config.toml
d_shared_expert = 0
init_std_router = 0.0133
lr_router = 0.00113
norm = "rmsnorm"
norm_place = "pre"
norm_eps = 1e-05
positions = "rope"
parallel_block = false
init_std_qkv = 0.0382
lr_mult_up = 0.686
lr_head = 0.0171
grad_clip = 0.5
final_lr_fraction = 0.0
train_tokens = 278600000
Below are experts of layer 2 (counted from 0) of a mixture-of-experts language model. Rows are named router (the router's row for the expert), down (a neuron's output weights, with its number) and show model dimensions 0-255. Each number is 128 + 32 x the weight over its row's rms, rounded and kept within 0 to 255.
Before each expert's rows: "comes before" lists some tokens at least twice as common just after its tokens as in all text. This comes from a sample of Wikipedia text that the model never trained on. Tokens count by the router's weight.

# expert 44
comes before: "0", "8", "9", "7", "6", "5"
router [142  56 113  75 112 122  80 113 134 132 173 107 129 140 162 109 120 150  92 104 173 174 144 143  96  69 110 148  98  87 174 117 140 119 119 155 150 108 100 131 122 158 158 118 190 127 112  99 150 143 108 121  73 155 104 194 108 152 154 183 181 142  36 147 125 162 127 139 153  96 109  83 189 128 154 127 171 137 122  92  88 142  96 131 127  92 162 150 186  78 109 107  82 117 131 128 119 138 170  80 157 102 110 103 133 196 157 169 162 104 135 126 151 112   0 117 153 154 134  89 198 115  70 150  92 118 125 131 133  98 131 186 135 129 171 142 154  97 125 183  94 160  98 135 113  82 127 114 149  61  87 144 110 126  79 109 119 148 130 106 181 137 132  91 151 211 132 166 125 107 165 119 136 158 183 141 107 136 134  64 173  90 120 137 154 105 136 162 135  73 145 138 117 141 126 161 109 149 201 162 170 186 107 137  99 131  80 172 117  98 150 144  90  93 129 104  95 122 126  95 117 161 163 112 123 105  97 118  75 104 132 153 176 205  39 132 154 119 139 120 119  99 118 109 105 131 126 112 128 106 151 123 131  71 107 122]
down0 [119  85  86 101 166  92 117 129 143 191 202 132 177 158 169 152 166  66 124 130 107 118 153 116 179 136  45 140 120 121 132 140 174 204 135  58  76 142 132 143  83 123 108 152  77 151  89 105 128 117 163 128 132 110 103 122 115 122 155 103  68  87 112 189 146  92 170 107 115 113 193 145  83 126 116 120 135 123 101  55 182 105 110 109 118 121  84 126 118 165  78 115 152  96 106 135 118 114 137 168 151 164 140 152 110 103 121 146  89 128  73 170  51  55 127  79 122 151 134 134  84 115 117 126 127 181 113  79 138 137  95 122  86 130 145  85 117  86 119 163 137 116 127 101 157 144 132 147 146 147 158 141 114 133 164 145 162 169 173 150  88 146  93 139  89 141 133 141 117  50 120  92 135 159 137 160 122 161 134 130 119 168 120 139 178 127 124 150  83 150 119  56 138 125 102 134 111 135 116 180  72 144 141 142 184 194 128  90 105 148  99  68 134 169 108 111 152 195 106 182 158  71 170 172 163 161 138 164 117 102  95 109  85 105 150  83 141  87 168 136 113 202 115 134 198 191 160 144 144 109 114 109 101 143 116 144]

# expert 51
comes before: "|", "-", " the", "–", "The", "==="
router [142 153 185 106 156 164 108 115 101 147 168  76 107  85 126 113 141 154 141  88 173 154 136 178  65 106 106 123 150 138 132 139  98  90 128 171 186 163 180  90 130 123 152 108 196 149 133 115  75 128  92 144  60 143 142 186 154 128 130 182 123 142  78 156 133 180 124 122 153 158 109 156 149 119 104 131 131 117 207 148 101 155  93 123 165 106 132 101 158  91  90 126  55 153 146 152 106  86 160  38 165 126 102 120 141 131 163  96 110  89 168 110 127 157  79 166  97 125 145  92 166 115  98 152 153 117  88 121 150 123 137 169 150 165 165 131 167 100 159 184 122 151  94 147 108  87  84 146  76 111 130 101  86  92 115 112 149 130 121 146 169 134 146 113  90 138 119 129 119 121 120 141 142 165 137 186 145 127 175 107 116  67  87 153  77  93 146 117  93 117 196 129  72 154 118 119  68 130 169 194 144 117  98 107 113 120 135 166 151  82 122 146 146 139 111 173  89 118 172 120 129 139 116  71  77  93  78 101  87  63 107 197 145 176  79 188 159 100  92 113 174 100 125 165  95  99 116 146 115  82 142 178 170  92 116  77]
down0 [145 150 114 166  83  64  98  97 199 128 119 145  78 140 192 153 118 144 155 129 132 165  75 172 164 151 139 118 158 144 166 126  85 120 134 158 138 146 116 133 126 118 110 132 138 100 153 138 114  77 109 121  98 159 114  86 132  95 115 129 102  99 155  99  72 164 139 134 172 103 178 135 148  77  79 123 218  86 175 120  99 116 106 189 183 136 132 128 156 126 104 105 115 113  95 144 110 121 139 143 117 127  71  86 162 117 123 193 116 148 169  98 102 127 180 125  87 149  77 133 141  90 164 144  99 150  89 105 151 140 145  58 150 155 145 118 174  82 156 187  98 167 103 163  42 121  81 112 103 157 165 106  71  83 123 142 104 177 149 109 121 101 128 189 111 175 126 136 162 108 191  54 107  89 136 136  97 151 122  86 117 104 110  57 132 102 120 119 134 125 154 157  80 129 140 137 244  99 103  98 153 138 142 138 136 153  80 124 108 138 145 150 131 119 191 170  89  94 118 188 153 135 111 126  67 150 114 112  69 102 168  99 101 159  92 122 141 134 119 103 109  81 181 144  79 121  93 117 121  86 127 116 127 118 193 125]

# expert 13
comes before: " ", "\n", " The", " —", " which", " but"
router [123  81 109 115 142 147 112  93 127 174 173 104 116 121 191 155 134 154 119  99 162 123 146 143 102  91  87 159 144 127 165 122 135  94 109 171 157 149 165 129 111 117 156 117 180 137 127 121 136 154  97 114  81 144  68 176 184 155 170 140 129 127  35 170 120 139 126 111 162 120 137 118 153 127 131 120 168 121 146 120  92 155  56 156 149 103 137 122 157  72  93  97 105 119 145 112  83  74 194 100 142 152 118 117 104 182 157 138 100  91 116 118 179 109  48  95 156 132 139  83 161 107  65 190 158 131 113  98 142 110  86 163 126 154 173 171 154  72 151 178 109 147 116 131 141 108 127 138 108  82 122 145  76 138 121 116 161 134 112 117 167 104  78  96  99 145 124 172 100 105 114 126 156 139 202 155  83  93 171  30 142  91 145 184  94 101 110 163 128  95 123 104  90 122 102 132 119 135 166 242 150 170  67 105  79 143 123 178  68 121 113 151 126 125 140 131 145 152 125 143 129 147 184 119  93 130  76 133  77  64 139 141 141 159  68 138 170  77 131 132 170 147 123 115 135 127 134 115 137 100 178 141 108  65  68 139]
down0 [122 151 110 154 112 114 146 132  74 140 127  95 157 138 182 109 154 121 119 166 158 116 114  99 137 112 180 110 162 112 131 107 169 193 109 186 101 135  99 121 106  76 139 109  71 183 106 146 131  72 103 148 126 176  73 135 150 121 139  95  89 141 110 158 128 150 170 132  59  86  98 165 253 128 113 176 116 177 148 136  89  75 109 164  88 186 111  52  86 135 110 101 151 143 127 147 183 118 117 111 158 171 143 120 132  92 142 159 113 152 133 131 146 151 127 130 190 180 209 141 133 129  59 115  97 133  66  77 111  86 131 186  97 120 183 106 131 125  62  88 171 147 116 133 122 119 116 146 103  95 125 100  82 151 115  80 183 152 137 130 143 132 159 134 101 144 179 123 154 146 144  85 109  75 180 146 135 130 166  79 131 159 206 106  92 160 143 103 148 113 167  76  89 155 138 152 116 124 135 144 115 128 165 133 120 107  99 109 109  91 171 115  55 128 120 148 118 108 164 146 122 102 118 100  52 126 113 162 130 112 108 168 134  98 151 102 158 111 193  91 165  89 112 179 162 116 134 142 150 141 118 104 113 161 125  62]

# expert 35
comes before: "0", "9", "8", "5", "7", "4"
router [139 114 134 111 133 161 115  95 140 180 158  95 128 114 166 144 131 171 115  82 125 132 168 153  77  91 106 158 148 112 172 106 144 103 121 155 189 145 146 128  82 128 173 121 173 119 134 115 141 166 107 132  90 159 101 173 178 141 162 130 119 149  47 157 103 142 141 120 163 119 157 127 175 123 124 146 173 132 139 111  97 151  41 161 129 127 143 110 150  75  98 118 108 133 165 124  78  89 173 103 128 127 122 117  96 140 182 141  99  88 123 115 180 105  37 108 163 129 134  91 162 118  66 182 142 104 100 111 137 132 101 176 131 167 148 152 161  45 157 171  85 155  76 133 143 117 123 130 105  99 106 136 108 139 135 129 118 151 127 106 172 130 108 101 127 159 129 150 104 133  94 114 176 149 189 149  88 113 188  28 135  89 120 182 119  77 159 182 136 101 154  99  63 139  97 138 120 146 159 209 149 179  87  99  69 157 105 166  92 101  98 125 117 132 163 113 132 132 145 138  88 152 198 124 106 142  70 146  73  59 127 159 155 171  72 144 182  63 128 119 149 128 120 128 125 129 125 130 167  89 156 158 124  66  76 136]
down0 [115 118 180 112 154 157 124 149 175 147 105 116  77 143 128 120 122 178 131 102 133 123 158 145  97 146 184  96  97 108 148  81 177 107  98 151 166 171 133 119  68 139 106 122 168 136 100  87 128 123 140 139 138 168 120 139 145 106 123 155 153 136 106 122 138  94 184 133  84 110 168 170  79  86 174 104 110  78 135 116 100 108  84 135  42 156 100  82 139  49 145 178 141 166 163  88  99 151 121  85 115 112 102 130 118  99 178 162 109 112  71 164  86 141 134 164 124 151 124 162  94  61 114 152 136 140 109 126 134 184 148 123 148 116  93  99 150  79 157 132 108 117 141 145 118  70 121 153 152  91 120 129 111 117 178 160 141 158 154 131 182 104 129 179  92 200 137 142  54  97  66 108  36 106 173 127 108 157 181 122 143 125 106  85 127 105 130 115 177 169 150 124 118 108 136 119 136 106  79 104  91  74 108 140  95 167 116 102 117 102  69 102 216 111 189 166 122  95 141 219 130 176 126 180 139 121 129 116  74 121 166 100 119 155 148 140 123 149  99 105 157 112 204 132 109 187 102 153 176 143 160 110 112 141  84 158]

# expert 53
comes before: " of", ",", ".", " in", " and", " to"
router [118 106 116  98 132 165 119 106  63 123 124 127 177  89 143 128 147 150 178 105 140 112 163 201  58 131 105 186 147 131 114 129 117 122 104 128 167 140 176 148 138 134 129 110 178 120 126 123  93 165 110 115  97 139 151 174 162 157 113 152 154 136 127 115 161 153 129  84 149 158  84 148 108 176 124 164 148 120 168 118 110 136 129 113 171 134 134  98 153  75  96  83  77 129 154 102 124  87 106 103 158  79 125 101 141 142 135  90 129  78 146  97 122 120 109 186 127 106 153  41 165 135 122 144 181  88  29 109 202 168 122 153 143 109 192 136 107 104 154 146 125 154 121 151 140  93 111 143 102 132 100 120 112 107  88 146 138 164 119 126 169 113 142 126  60 128 103 103 153 178 116 185 172 180 149 150 160  69 127  86 105  66  84  95  57  85 145 130  97 117 189 178 108 153  89 102  91 125 205 161 160 156  70 133 109 137 162 150 139 108 128 148 131 107 131 167 129 104 165  98 133 104 164 102  80 123  95 120 119  88  95 160 205 137 110 205 127  63  75 159 157 117 150 158 145 126 129 125  76  63 171 174 127  82 149 140]
down0 [129 127 143 129 148 154 149 107  52 119 128 122 169 139 116 127 144 155 196 140 137 102 106 144 124 137 180 118 128  90 112 207 105 123 133 122 168 144 192 116 145 132  80 123 194 162 142 157 159 121  53 120 107 125 166 213 107 108 106 101 150 139 194 104 157 167 108 108 167 155  91 186 149 106  85 126 119  86 165 188 144 166 113 171 210 135 147  85 144 133  98 124 101 107 142 165 160 109 139  91 157  99 172 137 152 162 108 150 197  71 155 112 111 113 135 142 103 147 128  97 179 156 112 165 151  95  80 136 161 124 118 159 129 105 125 112 107 137 231 123 140 159 100 147 110 101 130 103  84 107  53 138  55  95  86 136  97 100  92 107 129 139 181 117  86 130 132 122 142 158 134 146 169 169 120 113 128  74  82 179  93 117 139  94 126  68 107 142 108  96 187 173 114 125 123 112  92 128 114  86 122 119 133 115 140 167 114 126 133  78 121 179 106 110 135 116 148 106 177 124 138  81  84 101 113 101 111  91 157 156 117 156 171 116 148 206 130 155 124 141 162  71 185 138 119  51 107  70  65 133 155 130 155 136 155 111]

# expert 47
comes before: "9", "1", "2", "8", " ==", "st"
router [146 105 167  36 122 124 139 115  95 123 150  99 109  88 164 150 110 120 128  90 179 165 119 154  91 115 123 149 101 136 132 155 119 104  98 137 140 175 160 117  97 131 159 113 169 119 153 196 123 149 109 117 136 128 100 165 112 145 100 134 117 177 167 111 155 183  99 149 162  82 117  90 155  81 142 161 143 116 104 154 115 137  65 110 211 152 114 139 158  91 138 118  54 118 111 134 134  64  95  81 154 104 154 107 166 182 145 177 168 107 184 135 108 180 101 131 149  91 155  93 221 117 130  99 147 113 114 209 168 124 147 170 172 126 178 104 114 120  89 132 115 193 105 153  80  97 130 128  92 130 126 113  82 114  84 155 116 150 161 145 169 132 108 158 138 136  97 128 137 166 137 148  99 152 120 161 181  92 131 106 116 119  86 122 107  95 133 161 115 109 186 180  74 128 150 137  90 117 157 148 189 113 102 156 113 126  97 156 166  89  97 183 127 110 130 116  51  80 174 106  68 146 108 120  63 125  91 105  83 124 139 160 157 159  96 204 181 153  92  73 146  98 125 122 106 142 125 149  76 113 159 154 120  46 112 125]
down0 [107 205 122 191 129 130 104 148 101 109  83  92 210 166 109 176 146  80 160 101  77 144 128 123 171 124   0  81 136 117  77 138 164  96 135 120 129  97 144  97  91 109  83 161  97 155 139  79 152 152  72 171 124 181 100 142 101 112 134  97  69 128 119 155 112 118 189 141 125 120 103 110 108 152  97 126 192 143 118 103  64 125 144 125 167  67 137 117 151 146  92 155 113 125 180 182 133  77 176 165  96 175  94  97 126 112 179  62 168 154 114 132 167 191 147 141 144 150 123 116 130  99 169 130 130 121 100 114 148 142  77 104 119 110 163 162 151 141 141 116 196 174 199 120 151 153 141 105 135 114 122 187 131 115 151  90 152  66 160 150 132 157 104 128 100 110 131 141 168 128 164 122 187 101 166  84 137 181 114 136 147 129 187 104 122 127 127 109 112 120  60 152 113 128  51 108 118 149 150 140 107  95 121 133 130 151 124 159 138  98 158 123 106 124 192  83 160 120  88 140 122  91 160 171  93 124 127 162 135 105 112  56 162 116 166 141 102 137 152 157 156 121 142 154 135  77  96 132 169 146 145 124 148 162 100 102]

# expert 43
comes before: "0", "1", "2", "8", "5", "7"
router [124  97 103 126 139 154  85 103 124 181 154 110 154 132 185 155 108 109  99  75 158 141 151 141  83 107 123 201 120  90 207 113 125 108 125 170 166 162 137 139 134 138 137 113 156 142 138 114 154 169 121 138  77 125  90 177 170 144 176 150 125 116  50 146 104 159 124 119 177 129 138 141 160 140 118 119 150  90 138 122 106 139  79 141 130 118 134 148 147  96 100 115 114 123 102 128  87 144 178  96 140 137 120 121  96 172 130 157  95  98 120 136 176  90  13  88 141 102 118 101 187  74  51 211 138 120 121 126 140 135  89 140 107 143 165 154 156  88 137 174 101 138 104 131 130 125 115 129 127 100 123 156 108 121 111 121 133 170 126  80 159 131 128 109 105 152 140 177 132 126 114 108 170 148 176 150  91 130 159  16 141 104 112 181 104  92 104 167 117  66 137 111  94 128 114 161 108 152 150 182 156 168 112 128  63 146  87 147  67 127 133 147  96 129 164 103 132 145 151 151 102 144 236 154  86 114  73 128 106  66 141 137 164 195  43 161 179  73 118 112 153 108 131 123 116 128 134 122 129  80 158 146 131  61  85 113]
down0 [ 80  54 113 130 137 136 115 161 154 202 119  98  94 133 189 147  82 157  70 112 132 109 169 134 117 106 217 142 106 111 177 101 153 168  92 157  98 119  83 103 113  84 195 166 150  89 152 124  98 139 117  96  91 150 112 143 167 160 128 187 107 139  79 145 107 151 101 104 187 117  65 123 108 149 175 109 187 123  96  98 152 118  47 192 112 179 154 146 148  95 146 150 156 113  77 131  73 138 173 129 120 122  69 137  67 111 181 176 120 120 113 151 114 139  97  89 181 141 127  91 132  71 100 142 159 147 117  91 142  82 151 158 108 139  77 116 190 125 156 148 135 166 139 136 143  91 136 121 139 133 141 129  92  97 126 116 123 125 176  79 155  84 101 147  63 126 152 185 149  72  91 151 148 170 165 149 147 116 123 106 121 124 143 173 155  88 130 165 147 155 143  46  65 159 140 142 125 116 195 178 144 138 141  85 135 170  81 123 111 167 113 111 126 145 141 126 143 123 131 153 137 143 135 128 118  88 103 124 139  81 175 123 155 220  99  49 131 109 117 136 143  97 133 126 106 146 112 172 119 115 164 121 138  88 134 138]

# expert 23
comes before: ".", " of", ",", ")", " are", " were"
router [ 69  92 180 114 121  91 159 101 117 173 123 167 179 178 153 194 162  75 167 147 146 114 141 152 138 147 101 124 113 151  85 182 111 128 130 170 134 184 190 107  98 117  96 148 142 154 162 132 126 157  55  84 114  72 175 110 106 121 130 154 115 141 174 198 138 137  77  58 158 106  91 104  81 132  83 146  73 107 135 192 178 128 163  69  91 149 179 127 119 171 137 147 175 143 121 141 160 159 134 150 118  97  82 134 123 134 105 127  83  68  81 142 142  29 129 120 148  96  89  80 115 176 148 111 159 130 155 150 124 134 114  84 104 136 116 143 108  77 167 158 144 125 146 167 139  89 112 139 183 189 104 162 166 158  98 155  77 154 195 106  91  98 127 104 106 102 107 119 139 156 120 209  65  87 127 118  77 119 145 133  96 141  99 166 148 153 105 136 108  92 142 154 168 133 101  93 131 131 158 123 163 159 172 166 110 125 139 113 136 133 134 140 158 138 164 142 194 168  91 160 157 130 159 119 109 159 147 163 167 117 144 138 162  92 127 157 159  99 113 142 157  61 169 153 154 124 132  80 113 159 122 144 175 163  96 129]
down0 [127 143 136  53  92  71 106 165  89 139 171 166 149  95 117 130  93  67 110 148 112  90 149 100 137 113 208 144 113 170 161  29  78 181 162  67 169 117   9 128 144 143 111 119  81 101 147 109  89 126 163  68 140 176 212 108 139 106  96 148 127 122 121 158 108 180 164 144 113 142  95 177  98 128 149  80 122 150 173 120 160 117 120 109  78 118  87 117 153 127 130 119 149 100  93 142 123 129 143 150 136 141 139 159 128  96 129 102 138 148 117 122 126 118 122 132  64 118 139 111  66 180 147  74 106 163 161 102 114 144 116 125 107 109 161 185 124 136  67 100  79 100 139 119 111 133 110  84 107 151 170  88 166 137 101 109  91  76 133 157  78 152 107 106 142 138 104 127 113 126 140 186 132 122 149 133 111  92 167 163 133 158 119 149 116 104 138 115 145 169 153 118 191  93 165 149 160 146  99  93  54  80 100 152 147  95 129  77 129 141 110 147 123 148  90 174 114 118  95  98 126  74 159 165 147  92 182 180 154 167 171  94 107  82 122 129  99 191 124 176 124 137 115 102 110 158 139 208 107 122 154 121  90 152 155 104]

# expert 6
comes before: "0", "5", "8", "6", "4", "–"
router [157  67 111 108 158 119  53  73 114 153 172 109 125 136 171 134 125 133 110  73 147 147 122 146 102  91 131 159 130 107 175 100 137 118 109 162 166 154 136 128 110 146 151 154 149 136 140  88 134 153 143 115  74 120  83 157 152 150 189 189 119 141  40 181 101 154 137 141 165 115 144 106 161 112 128 113 167 135 127 129  92 110  71 163 156 132 144 150 155  89 104 114 114 122 107 122  83 131 191  89 141 130 133 124  85 192 161 150 123  97 119 135 180 116  52  75 169 156 148  98 179  84  49 205 140 107 128  97 128 115  95 171 129 148 144 178 169  64 144 185 106 158  93 130 130 122  96 105  95  68 105 150 137 117 134 130 133 169 111 101 181 126 110 123 152 156 149 181 121  93 132 120 174 177 187 148 100 127 156  20 139 102 125 165 102 111 134 160 131 103 116 112  62  91 116 132 122 152 153 194 142 169  89 121  96 141 106 174  96  92 119 150  94 149 144 112 123 134 156 138 116 134 174 118 110 107  70 125  83  68 124 124 161 192  57 138 181 116 173 116 128 146 119 103 112 139 120 117 167 120 140 131  89  64  73 126]
down0 [122 130 150 179  88 117 119 158 135 152  26 144 144 179 127 120 214  91 166 154 111 126 115 150 114 123 103  53 154 121 107 126 141 120 134  99 181 104  95  68 130 130 109 147 139 152 107 197  92  88 116  73 152 122 104 132 175  75 113 105 153 156 153 171 166 186  48 162 117 115  89 166 118 126 186  78  73 148 116 107 136  78 180 127 133  86 173 193 128 178  72 111  75  87 133 100 130  84  96 136 154 102 158 131 199  98 108  91 156  92 109 110 133 129 158 147 123 131 133 163  74  80 125 186  96 149 110  96 193 168 101 145 123 115 140 138 116 155  89 135 136 140 106 149 105  93 113 192  64 118 155 120  66 136  64 120 121 142 165  97 111 121 169 120 112  94 112 136 145 145 141 178  82 160 114 120  97 113 110 135 105  66  96 173 113 189 102 101  98 100 135 162 153 106  88 151 108  82 117 142 120 157 121 115 149 105 143 113 113 147 184 159 170 114 131 145  96 122 162 159 116 127  91 138  36 157 131  98 105 128  81 130 144  99 139 126 179 187 130 126 134 140 116 148 142 112 155  79 132 140 111 159 140 124 182  98]

# expert 41
comes before: " |", "0", "–", "1", "9", "8"
router [142  79 115 143 119 150 129  85 133 176 147 121 120 108 162 163 104 173 111  94 121 149 153 135  70 116 107 158 146 121 169 112 137 102 122 149 177 148 151 157  81 142 169 129 191 122 128 116 141 163 123 147  73 148  98 151 175 149 182 150 134 130  19 155 101 132 118 118 162 129 139 122 169 114 122 124 149 131 158 124  81 138  77 153 156 107 153 117 146  55  88 125  92 122 152 134  91 104 177 104 125 117 123 121 115 143 183 148 112  97 119 139 160 110  38  97 149 143 140 107 182 116  65 202 152 111  95  82 141 107  83 168 126 163 171 158 153  74 139 182  91 167  86 124 146 136 120 121 106 102 140 149 103 141 137 100 144 164 129 100 212 150  99  89 115 168 124 163 125 140 110 125 174 153 207 133 101  99 149  49 153  97 131 178 102  99 142 157 137  74 137  94 114 139 100 134 127 149 150 222 143 150  94 102  79 156 119 168  84 106  97 135 104 114 135 137 148 137 130 143  98 121 188 115  93 140  62 163  96  56 150 143 189 155  73 155 178  72 134 133 167 124 123 150 129 122 111 100 160  89 144 154 138  79  49 147]
down0 [124  85  98  97 127 121 114 100 108 109 102 158 161 138 147 117 124 112 100 130 171 153  99  98 192 122  31 118 108  96 168 114 101 133 114 140  98 120 128 135 171 134 135 107 117  84 155 140 104 110 184 151 126  86 111 120 108  75 101  77 194 197 153 103 113  82 145 112 196 143 134 141 172 152 181 140 119  71  73  74 165 160 136 124 100 115 121 194 102 173  62  60 158 131  62 112  75  85 117  91 151 113 141 112 140 112  92 134 197 138 126 152 141 136 176 124 161 113 120 186 130 127  84 112  95 132 122 130 162 109 124 128  80 106 137 138 108 177 174 129 167  67 118 120 116  66 139 134 120 164 139 148  87 136 103 121  91 152 158  95 136 149 161 210  82 151 115 128 142 112 183 208 113 120 125 152  95 137  97 151  99  93 110 127 147 167 121 153  70 173 153 170 177 160 130  81 109 176 130 112  94 164  98 130 158 125  86 130 144 136 126 108  97 163 102 162 110 172 168 137 197 120 130 155 113 157 163 131 166 143  91  71 110 154 180 135 145 130 127 111  61 142 144 131 184 176 178 176 117 146  82 103 125  92 106  98]

# expert 55
comes before: "0", "5", "–", "8", "|", "6"
router [135 101  96  98 136 145 104  78 131 173 174 115 127 111 192 152 115 148 115  79 170 167 155 123  83  69 123 170 116 105 190 108 135 132 130 149 168 158 123 129  87 133 167 145 162  90 122 128 171 157 141 146  92 128  81 156 169 159 166 179 145 148  38 191 125 163 133 106 162  84 124 114 188 140 150 115 136 135 138 124 102 132 120 145 131 120 146 102 164  94  73 123 100 123 138 144  80 111 176  83 124 156 121 125 114 191 162 164 134  64 109 111 164 100  36  96 171 146 145 106 190  87  57 186 160 130 125 113 162 126  99 179 123 155 205 186 159  86 133 194  83 166 106 137 143 117 112 134 119  93 131 170 120 145 144 128 125 171 133  67 155 128 101 121 129 164 138 162 122 127 100 112 167 141 178 154 100 147 159  29 146  92 109 163 101 106 155 174 130 102 120 116  91 130 112 157  85 140 166 212 171 163  97 116  88 137  85 165  72 128 129 135  95 123 134 135 120 135 133 137 112 157 171 127  97 106  87 136 107  84 131 146 157 154  60 127 175 113 150 119 158 119 149 111 103 130  96 133 108  89 148 131 117  41 113 123]
down0 [147 152  81  68 146  78 141 144 158 118 102 135 116 153 112 163 127 148 119 115 117 160 148  82  87 122 154 159  96 125 123 148 170 162 162  92 119  84 200 115 129 201 136  92 145  95  97 124 104 125 193  81  86 157 118 102 180 153 138  63 145  87 114 154 115 149 168  98 114 126  98 127  97 122 165  82  87 168 137 134 183 110  92 143  81 141 106  91 109 197  89 104  72 117 124 140 190 125 132 165 102 161 205 139 138 148 160  85 170  78  93 207 131 148 136 151 148 195 121 151 134 141 148 157 113 191 152 114 127 105 137 163 103 132 117  47 101 105 132 121 133  78 112  79 163 152 120 153  76 134 183 119 129 131 112 130 117 147  89  96  76 140  81 103 158 106 105 108 172 103 237 110 126  58 168 135 114 187 111 127 118 152  93 175 129 169 182 136 155 137 147 112 102 143 142 132 132 153 153 146 153 127 163 106 125 123  95 182 140  50 188 163 155 149  97 127  98 163 108  91 103 129 115 141 164 116 140 153 133 103 148  67 140 120 104 132 131 109  90 113  87 172 138 132 123 106  82 139 150  78 127 119 141 203 111 129]

# expert 36
comes before: "-", "\n", "|", "==", "The", "==="
router [112  97 170 102 164 176 103 101  74 142 147 102 111 121 145 129 126 140  39  96 109 136  84 153 106 112  87 127 126 112 141 136 187 123 140 169 150 128  73  95 102 107 143 167 110 149 123 156 112 125 134  82 101 118 125 178 116 123 139 105 161 167  95 168 141  96 122 125 140 179 123  92 167 122  94 198 119 180  83 116 143 138 124 178 125 113  80 136 191  88  72  95  82 156  90 128  80 101 180  99 123  91 101 109 150 149 177 178  90 136 192 130 118 154 124  90 119  98 193 126 126  88  98 152 101 130 125 115 175 108 158 170 106 121 149 144 107 118 105 205 115 140 125 120 124 171 147 100 138  99 160 103  89 127 158  87 167 120 159  95 158 154 126  81  89 167 120 150 141  45 120  82 124 138 105 179  97 188 154  62 171 126 146 105 155 130 111 187 139  85 140  91  93 105  95 156 116 120 171 143 111 185 159 113 129  91 114 168 167  82 132 134 108 142  71 174 107 118 121 124  95 130 136 127 137  89  86  97  79  63 138 168 125 207  48 147 140 110 111  86  87 101 161 126 130 177 101 117 144 107 170  98  78 142 169  82]
down0 [188 160 120 135 144 105 123 116  86 116 112 159 123 107 123  97 142 102 101 119  53 180 129 136 158  95 153 124 183 144  22 121 141 101  87  94  81 171 169  90 148 104 199 166 126 123  88 147 185  54 188 172  67  73 101 111 172 112 156 120 131  85 135 142 161 112 115 162  93 182 205  60 125 141 162 118 132 169  82  96 134 116 147 143  85 154 147 128 157 127  83 136 125 158 130 126 122  63 125 197 138 123  77  99 163 128 184 107  79 168 137 138 127  89 104 115  55 101 159 108 121 113 177 168 130  77 112 189 108 104 145 145 101 123 182 156 143 113 107 114 122 108 145  71 139 142 136 130 132 142 143 158 182 131 152  85 121  82 125 142 123  72 126 124 122 108 108 106 168 113  62  86 159  92 114  74 101 125 126 126 128  93 173 108 153  93 175 143 152  98 171 121  51 149  90 108 108 151 201 142 172 149  94  97  83  95 139 143 157 130  87 155 127 178 131 152 127 139  71 141 131 148 138 145  79 108 146 145 131  91 150 139 105 167 140 151 114 137  68 141 108 141 141 154 157 169 119 115 125 113 110 105 124 109 165  98]

# expert 58
comes before: "\n", "|", "-", "s", "==", "The"
router [124 118 108 113 185 152 108  77 129 174 164 118 136 123 178 149 130 145  92  78 122 122 114 153 114  97 120 191 131  89 160 125 142 120 105 174 161 161 121 132  99 123 175 141 172 113  97 145 143 159 124 141  78 141  83 168 159  97 171 163 120 130  51 186 103 124 109 121 165 123 144 103 162 145  99 107 142 126 113 130 123 136  77 169 112 124 149 156 142  72  55 118 113 127 126 138  79  98 186 118 115 148 116 118 112 154 181 145  78  62 123 118 195 145  27  85 155 145 149  95 186 112  59 196 135 113 126 116 118 107  92 180 111 137 142 158 162  45 154 152 109 145 114 122 129 116  97 132 111  72 154 173 122 111 122 130 135 163 113  93 172 111  83 119 126 145 156 161 129 102  98 102 161 165 188 171  52 120 164  30 143 102 132 156  93 108 139 171 132 108 131 120  80  91  96 132 143 156 154 210 125 158  97 124  59 133 107 161  93 112 118 149  91 139 153 123 122 131 142 144 114 148 178 108  99 112  88 141 100  70 122 132 176 199  87 125 182  82 152 144 145 142 141  90 124 148 110 121 174  99 173 141 117  92  84 137]
down0 [124 157 157 136 100 146 182 133  70  90  88 151 100 149 103  85 160 115 147 129 181 162  79 144  76 118   0 130 152 127 176 136 101  83 152 151 155 130 148  98 184 148 112 126 107 103 147 133  96 160 138 181 171 149 213 144 169 110  81 167 117 132 159 110 119 152 123  77 138 126  66 134 117 130 169 135  65 202 191 165 123 129 163  43 174 144 145 106 121  98 180 102 111 158 104 136 149 106 116 137 104 117 150 164 190 138 147 125 154  90 130 165 139 105 150 175 149  75 145  92 111  72 138 139 128 120  75 155 119 152 151 112 171 148 110 107 125 148 135  94  98 104  87 159  75 120 150 124 111 128  65 178  99 118  92  78 130 109 144 153 129 143 171 164 107  78  97 141 138 184 143 153  93 126  76 136 148 127  84 195 107 122 145 172  78 133 157  91  76 129 149 196 170 174 119 104 138 115 174  90 166 144  96 183 149  58 157 153 142 131 159 127 129 126 128 145  61  64 117 100 128 121  92 142 122 132 109 129 153 162 138 165 168  75 123 148 153 130 141 122 132 132 154 142 117 120  80 115 128 122  99 126 141 106 119 174]